config.yaml
d_expert: 176
hidden_act: "elu"
moe_layers: [0, 1, 2, 3, 4, 5, 6, 7]
router_score: "softmax"
balance_bias: true
init_std_router: 0.0375
lr_router: 0.000663
optimizer: "adamw"
beta2: 0.98
dataset: "wikipedia_en"
Below are experts of layer 5 (counted from 0) of a mixture-of-experts language model. Rows are named router (the router's row for the expert), down (a neuron's output weights, with its number) and show model dimensions 576-623. Each number is 128 + 32 x the weight over its row's rms, rounded and kept within 0 to 255.
Before each expert's rows: a language model's description of what the expert responds to. This comes from a sample of Wikipedia text that the model never trained on.

# expert 37
Description: Determiners and by. The word by in passive or agent phrases, and sentence-initial or mid-sentence the, The, When, Some introducing noun phrases.
router [159 118 126  68 113  84  73 157 129  98 153 108  70 124 150 103 158  67  99 100 125 131 118  70 106 125  93  79 129 136 109 122 145 120 166 193 117 114 132 135 126 164 129 131 108  93 154 174]
down0 [129 177  84 136  98 153 186 107  94 147 111 102 146  99  99 129 113 136 162 161 147 147  54 141 126  68 152 153 141 139 138  83 148 132 123 164 136 113 137 146 119 148 204 131 123 138  83 152]
down1 [110  87 123 202  85 119 116 137 155 163 150 124  92 108 111 189  99 105 122 192  80 166 160 146 115 169 125  25 126 131  74 110 132 131 121 129 153 161 175 101 115 130 120  74  75 106 156 133]

# expert 21
Description: Numbers in scores. Numeric tokens in tables, results and lists, such as scores like 18–6, rankings, years, coordinates and percentages.
router [100  94 117 161 128 111  61 151 150  85 119  86  91 208 125  88 146 115 161 175 153 126 129  86 107 130 174 149 119 115 117 148 107 108 117 104 167 150 147  88 134 170 129 110 126 150 111 147]
down0 [154 218 140 115 155 126 103 164 123 170 131 131 111 129  89 128 123 111 133 137 174 117 113 115 136 142 146 136 136 122 108 101  79 101 113 190 168 146 119 127  98  60 144 107 167 107 163 113]
down1 [113 148 144 123 141 110 111 108 142 119 121 115  63 110 114 107 124 177 190 106 189 134 101 161 189 117 119 156 109 134 150 145 152 109 161 121 142 118 144 112 105  79 139 166 135  99 143 188]

# expert 32
Description: Coordinates and there/we. Minute digits after the ′ sign in geographic coordinates, such as 31°23′48″N, plus the pronouns there, we, you and It.
router [ 87 160 112 157 110 176  85 156  81 129 131 113 106 163 157 129 166 146 101 155 104  96  95  74 129 106 111 144 171  99 141  68 162 140 114 113 131 147  81  84  99 121  90 106 133 127 157 117]
down0 [161 119  93  85 127 108  51 102 100 107 176 115 150 164 136 105  75 135 126 152 135  97  80 153 123 174 134 141 110  93 112 115 175  69  99 115 160 111 153  41 109 114  98 159 127 149  77 101]
down1 [106 132  62 161 187 141 148 128 174  95 163 117 120 136 162 101 117  68 113 181 139 132 177 111 130 141 161 158 181 132 151 112  51 113  65 122 175  93 105 166  84 129 110 170 117 110 136 154]

# expert 57
Description: Titles and prefixes. Office words like President, Minister, member, coach, the preposition under, prefixes like re, co, non, and ISBN digits.
router [122 134 153  85  99 167 167 185 117 123 145 132 149 104 126  84 114 185 154 162 142  92 143  74 156  79 107  95 159 100 171 149 167 161  84 112 128 170 150 122 160 103 122 131  96 195 139  85]
down0 [ 98 150 106 102 141 111 132  86 116  70 110 109 122 117 146 133 103 111 197 131 133 108  84 157 120 131 122  99 112 145 165 159 110 165 122  78 207 142 124 111  53 105 165  73 133 159 162 196]
down1 [112 158 135 127 147 146 137 145 145 159 108  91 144 139 113 120 195 227 129 154 149 151 118 131  82 192 118  82 187 110 119 149  80 170 110 156 148 184 134  98 100  96  90 102 164 133 119 120]

# expert 12
Description: Taxonomy and function words. Mid-word pieces of taxonomic family names (Coccinellidae, Solanaceae), taxobox fields like Genus, and words such as because, part, that.
router [117 159 165 138 159 150  88 133 138 100 171 102 134 105 152 150  82 129 152 121 141 120 153 146 147 104 118 116  69  82 176  88  94 161 147 142 144 148 152 153 150  86 123  96 111 102 134 190]
down0 [159 117 116 105  89 119 109  83 119 100 150 202 154 172 145 118 107  98 163 140 126 105 126  99 132 112 104 155 154 164 134 128 154 181 178 155 134  99 130 210 142 114  56  98 148 122 197  87]
down1 [163 139  65 161 102 151  62  89 108 151  77 158 166 143  74 116 135 167 190 125 137 133 101 174 137 141 167 158  73  89 108 143 141 105 157 118 140 140 126  69 149 153 110  53 134 124 165 171]

# expert 24
Description: Clause-opening prepositions, verbs. Words opening or linking clauses in expository prose, such as During, After, Despite, began, wrote, and of in "all of which".
router [181 148 168 115 131  64  87 123 122 147 140 142  79 119 108 112 125 165  83 160 126 160 147  97  88  62 141  97  94 102 152 137 131 139 185 148 184 139 136 122  94 181  87 153 173 172 148  87]
down0 [111 153 179 127 113 137 108 114  59  71 191 117 153 137 133 134 161 183  83 184 168 167 157 145  87 123 128 117  71 123 107 123 184 117 170  64 107 103 126 131 147 120 123  98 178 118  96 113]
down1 [ 71 199 122 134 185 108 100 162  96 121  85 147  97 175 123  63 120 149 123  86  62 123 156 146 110 149 167 176  83 139  92 137  96 150 132 103 117 127 185 143 184 109 151 145 106  91 151 125]

# expert 2
Description: Definite article, statistical prose. Mostly the and The after was or a comma, heavy in census household-income sentences and ordinal phrases like the sixth storm.
router [104 118 119 158  64 169 128 115 142  86 158 100  75 150 155 133 131 115  93  72 147 114 126 148 126  97 158 121  92 102 155 102 100 164  85 153 147  99 140 149 159  78 152 126 138 181 109 100]
down0 [138 155 150 112 106 130 141 121 164  85 132  90 123 120 165 166 130 128  79 142 175 129  83 102 162 150 133 129 134 141 169 119 141  80 155 105 103 165 116 163 156  95 153 106  93 153 108 167]
down1 [ 42  77 134 149  86 189 136 144 121  77  66  97 104 179  84 115 119 118 150 180 109 126 137 129 115 119  86 183  83 140 134 191 122 163 145 128 107 111 128  93 120 178 150 149 116 110 125  95]

# expert 39
Description: Inside parentheses. Tokens right after an opening bracket, such as acronym pieces, years, statuses like Winner or died, and degree signs.
router [ 97 128  73 155  85 127 145  80 112  92 145 157 118 121 135  96 105 146  55 211 174 137 111 136 145 193 129 145  75 117 162  97 172 115 159 140 127 163 121  93 135 158  69 102 176 158 138 106]
down0 [119  95  83 103 128 109 110  77 135 106  83 139 146  87 144  91 137  73 146 119  87  72 179  87 156  90 129 131  87 120 193 153 112 142 161 126 155 177 186 154 161 168 128 107 165 156 101 139]
down1 [192 166 121 114 106  76 117 149 155 173 121 124 117 166 150 111 160 143 143 156 104 155 168 118 168  90  69 132 144  69 127 129  67 113  91 133 139 163 164  98 120  90 126  97 161  93 110 187]

# expert 56
Description: Indefinite article, biography openings. The articles a and an, plus ordinals and superlatives, especially in openings like is an American professional player and as an undrafted free agent.
router [114 165 131  83 160 214 144 172 185  82 182 103  96  80 114 177 182  88 201  91  91 146 153 118 117 135 127 139 159  73 144 179 118  96 147 148 175 152  99 137 152 132 142 170 159 207 125 141]
down0 [168  99 165  98 108  80 126 159  87 111 106 133 171 161 105 134 129 140 111 102 116 124 129 180  98 124 126 151 162 121 109  87 154 109 111 109 105 140  38 140 139 125  37  72 127 109 161 154]
down1 [136 106 124  98 151 131  73  91 138  78 156 165 109 121 117 160 138 137 182 139  47 160 161 113 132 108 114 168 103 144 126 107 148 129 151 129 116  98  82 146  84  47  89 127 175 189  96 131]

# expert 61
Description: Place-name pieces. Word pieces inside town, region and country names, often after in, of or Born fields, such as Studinka, Karlovac, Uttar, Horizonte, Mauritania.
router [ 70 138 168 141 176 133 135 128 127 103 102 126 111 114  91 132 132  86  90 173  91 123  78 149  76  46 163 144 103  88  80  48  76 156 102 126  97  98 124 121 108 102 129 180  68 135 160 188]
down0 [124  39 158  79 146 111 179 130 144 151 134  98 127 113 135 128 152 179  98 161  78 129 124 168  92 143 119 118 138 120 166 124 139 185 158 157  72 141 111 128 148 126 184 167 192 130 144 149]
down1 [138  92 134  76 132 143 133 123 134 128 161 141 167 148 176 136 121 105 101  59 155 100  98 132  94 108  84 140 133  77 129  68 116 179 102 105 108  86 134  89 126 134  88 134 146 111 140  99]

# expert 30
Description: Quantity and degree words. Units after numbers (km, miles), and comparatives or adjectives such as more, less, due, significant, able, important.
router [ 80 173 173 147 103 156 100 160 171 179 184 132  78  76 152 121 122 110 127 151 105 168 150 182 135 137 139 143 130 119 169 129 145 111 171 123 185 128 192 156 104 130 123 127 124 161 165  90]
down0 [116  89 109 198 128 134 137 117 133  85 156 147 175  99 128 190  99  59 100 123  95  79 110 122 143 140 127  70 173 194 169 169 128 159  84 152 108 118 150  83 136 169 154 110 118 113 150 147]
down1 [116  68 135 197 125 124 194 127 146 112 103 150 143  82 147  87 172 109 146 114 104 108 100 127 169 176 133 142 166 170 138 108  94 161 117 155 160 143  93 100 152 128 106 112 141 172 155  87]

# expert 49
Description: Organization name parts. Later words or pieces of organization, team, label and company names, such as Institute, Association, Records, Trail Blazers, United Soccer.
router [111 106 138 152 138 149 102 128  83 126  95 197 207 103 100 157 133 106 113 170 123 113 156 143  64 122 123 127 167  89 159 105 102 122 146 121 149 104 130 116  91 168  69  97 167 143 194 197]
down0 [132 131 163  77 167 133  80 143 148 114 138 139 113  82 181  83  58 162 114 168 146 136 139 164  66 155  84 144 104  94 167 136 172 160 168 126 175 116 140  93  97  92 173 171 104 134 142 160]
down1 [158  85 141 126 112 140 179 186 162 119 100 132 125 163 174 124  72 162 114 126  62  88  85 174 179 169 113  95  97 107 158 156 157 167 140 152 144 155  88 144 139 127  77 157 180 110 152  94]

# expert 34
Description: Racing and transfer tables. Pipes and semicolons in motorsport results and football transfer tables, country codes like ENG, GER, CZE, and prepositions like of, for, against.
router [105 110 127 119 107  97 173 118 154 140 146 175 145 130  81 132 136 148 143 146 108 102  85 154  99 140  87 100 147  80 118 163 132 140 111 130  87 146 101  79 119 135 126 105  87 149 139 162]
down0 [179 204 147  87 140  86 195 134 126  94 150 151  81  78 177 122 140 138  96 131 158 110 152 112 140 141 144  92 106 131 167 152 153 171 187 160  68 147 128 214 118 136  97 143 161 100  85 110]
down1 [104 139 160 161 135 196  88 156 114 166 104 141  89  96 143 173 121  99  77 181 138 104 122 120  90 119 160 154 206  90  69 175 117 169 217  93 189 126 182 122 100 112 151 115  90 154 127 172]

# expert 3
Description: Institutional and policy words. Function words and nouns in names of ministries, committees and programs, such as of, and, on, Social, Public, economic.
router [124  81  82 114 176  80 161 124 154 168 142 125 151  84  84 120  85 155  97  98  87 174  71 156  90 127 113 148 152 137 143 103 127 168 107 111 139 140  98 100 159  69  72 121 130 147 148 135]
down0 [136 114 121 143 192 140 122 140 138 103 139 169 114 168 147 119  98  83 141 140 168 121 137 141 137 171 147 103 143 133 128 174 122 169 167 129 162 130 100 151 201 141 124 164 189  80 150  78]
down1 [ 72 164 121 107 112 112 163  85 114 144 165 102 127  61 128 142  31 166 203  96 142 152 103 134  78 153  87 133 120 130 131 175 123 173  91 145 103 111 150 157 136 182 152 154 124 114 101 130]

# expert 7
Description: Line breaks in infoboxes. Line breaks ending infobox fields, list items, headings and table rows, plus closing brackets and recent years, such as after Label or ==Plot==.
router [141 107 154 126  87 156  94 165 142  92 189  62  92 126  96 119 124 120 181 109  93 159 141 138 171 165 149 117 150 116  81  60 194  95  84  75  94 125  91 174 136  72  89 152  94 169 146 161]
down0 [133 158 131 111 129 171 150 134  74 114  90 149 133 102  94 170 162 111  75 126  67 151 110 129 148  97 101 141  90 157 156 111 102 192  94 103  69 168 137 106 118 110 140  89 126 131 151 106]
down1 [105 182  99 111 162 131 148  67  58  81 162 144 117 171 113 155  74 149 133 101  43 188 115 130 153 120 159 148 148 165 153 121  94 126 176 132  90 153 123 134 148  97  71 108 108 152 139 109]

# expert 36
Description: Place name endings. Place names and their final word pieces, especially cities, states, rivers and universities, such as Chicago, New York, Pradesh.
router [112 117 138 132 187 159  66  55 117 101 146 170 163 100 111 135 163  88 115 186 113 127 176 140  58  98 134 116 182  57 111 115  84 142 137 101 169 173 149  93 128 118 102 126 167 144 143 147]
down0 [138 194 174  63 174 142 167 127  85 135 118 138 128 105 117 163 182 140 104 127  78 128 116 111 188 142 119  86  68  81  98 164 140 102 143 137 157 125  99 134 163 127 141 116 149 229  99 135]
down1 [145 160  89 161  95 192 139 168 104 150 120 113 123 139 161 137  60  53 113  90 152 176 152 157 122 144 136 165  98 100 150 138 123  91 188 140  97 172 104  94 147 141  99 174 158 136 120 129]

# expert 43
Description: Descriptive-text function words. Articles, has and common adjectives in explanatory technical or descriptive prose, such as a, the, has, two, used, similar.
router [ 99 171 104 103 150 154  83 117 154 182 103 124 111 116 146 149 136 158 142 113 106 134 144 135 152  90  79 200 140 118  56 105 162 117 152 167 137 103 108 165 176 188 147  69 153 128 147 127]
down0 [ 60 157  86 119 113 153  69 138 147 154 105  65 151 112 132 120  99 159  72 117 124 107 100 105 163 141  96 108 126 139 153  78 147  65 118 123 177  85 116 125 161  70 116 130 115 103 118 115]
down1 [107 162 160 143  90 200 141 160 168 136 128  90 137 142 127 109 131 101 187 135  83 163 134  76 125  99 122 114  71 119 102 104 157 134 113 106 162 127 118 137 107 184 177  86  80 153 115 150]

# expert 15
Description: Event verbs and adverbs. Verbs and adverbs in narrative prose after was, were or in, such as announced, died, appeared, shortly, times.
router [109  75 190 188 163 114 138 198 103  95 117  91  83 103 161  69  98 105  76 147 102 153 172 111 138 163  74 115 117 104 180 109 126 140 145 145 157 131 117 186  97 148  97 155 155 159  63 156]
down0 [191 153 104 165 130 152 136 129 105 122 117 117 205 198 147 171 116  74 126 127 116 138 156 156 135 152 120 154 127 153 161 122  84 116  89 172 153 150 108 152  95 111 151 114  84 188 131 109]
down1 [ 69  88 184 148 132 154 168  86 124 190 154  83 135  85 136 173 112 164  84 145  99 114  70 177  80 116  94 127 158 135 135 148 170 131 124 114 158 135 167 142 178  93 183  77 151 108 135 127]

# expert 62
Description: Song and work titles. Words inside quoted song or work titles and lyric-like phrases, such as Love, Life, You, Me and exclamation or ellipsis marks.
router [ 67 121 109  96 168 193 102  89 205 126 129 138 139 111 158  67 145 168 117 152  97 118  51 173 105 108 152  75 140 175 115  92  91 134  96 159 169 141 100 111 150 185  95 125 166 137 138 163]
down0 [148 108 128 199 112 174 120  99 150 122 137 129 104 129 146 139 119 129 152 105 123 122 150 130 119  88  81 144  90 164 142 156 137 191 104 125 217 154 121 136 176 148 147  96  87 153 164  84]
down1 [150 149 123 138 124 103 118 108 182 102 129 194 101  93 133 151 168 104 115 139 128 137 107 201 178 120 179 114 188 120  85 123 166 151 125 121  93 158  90 184 144 100 202 110 106 166 160 106]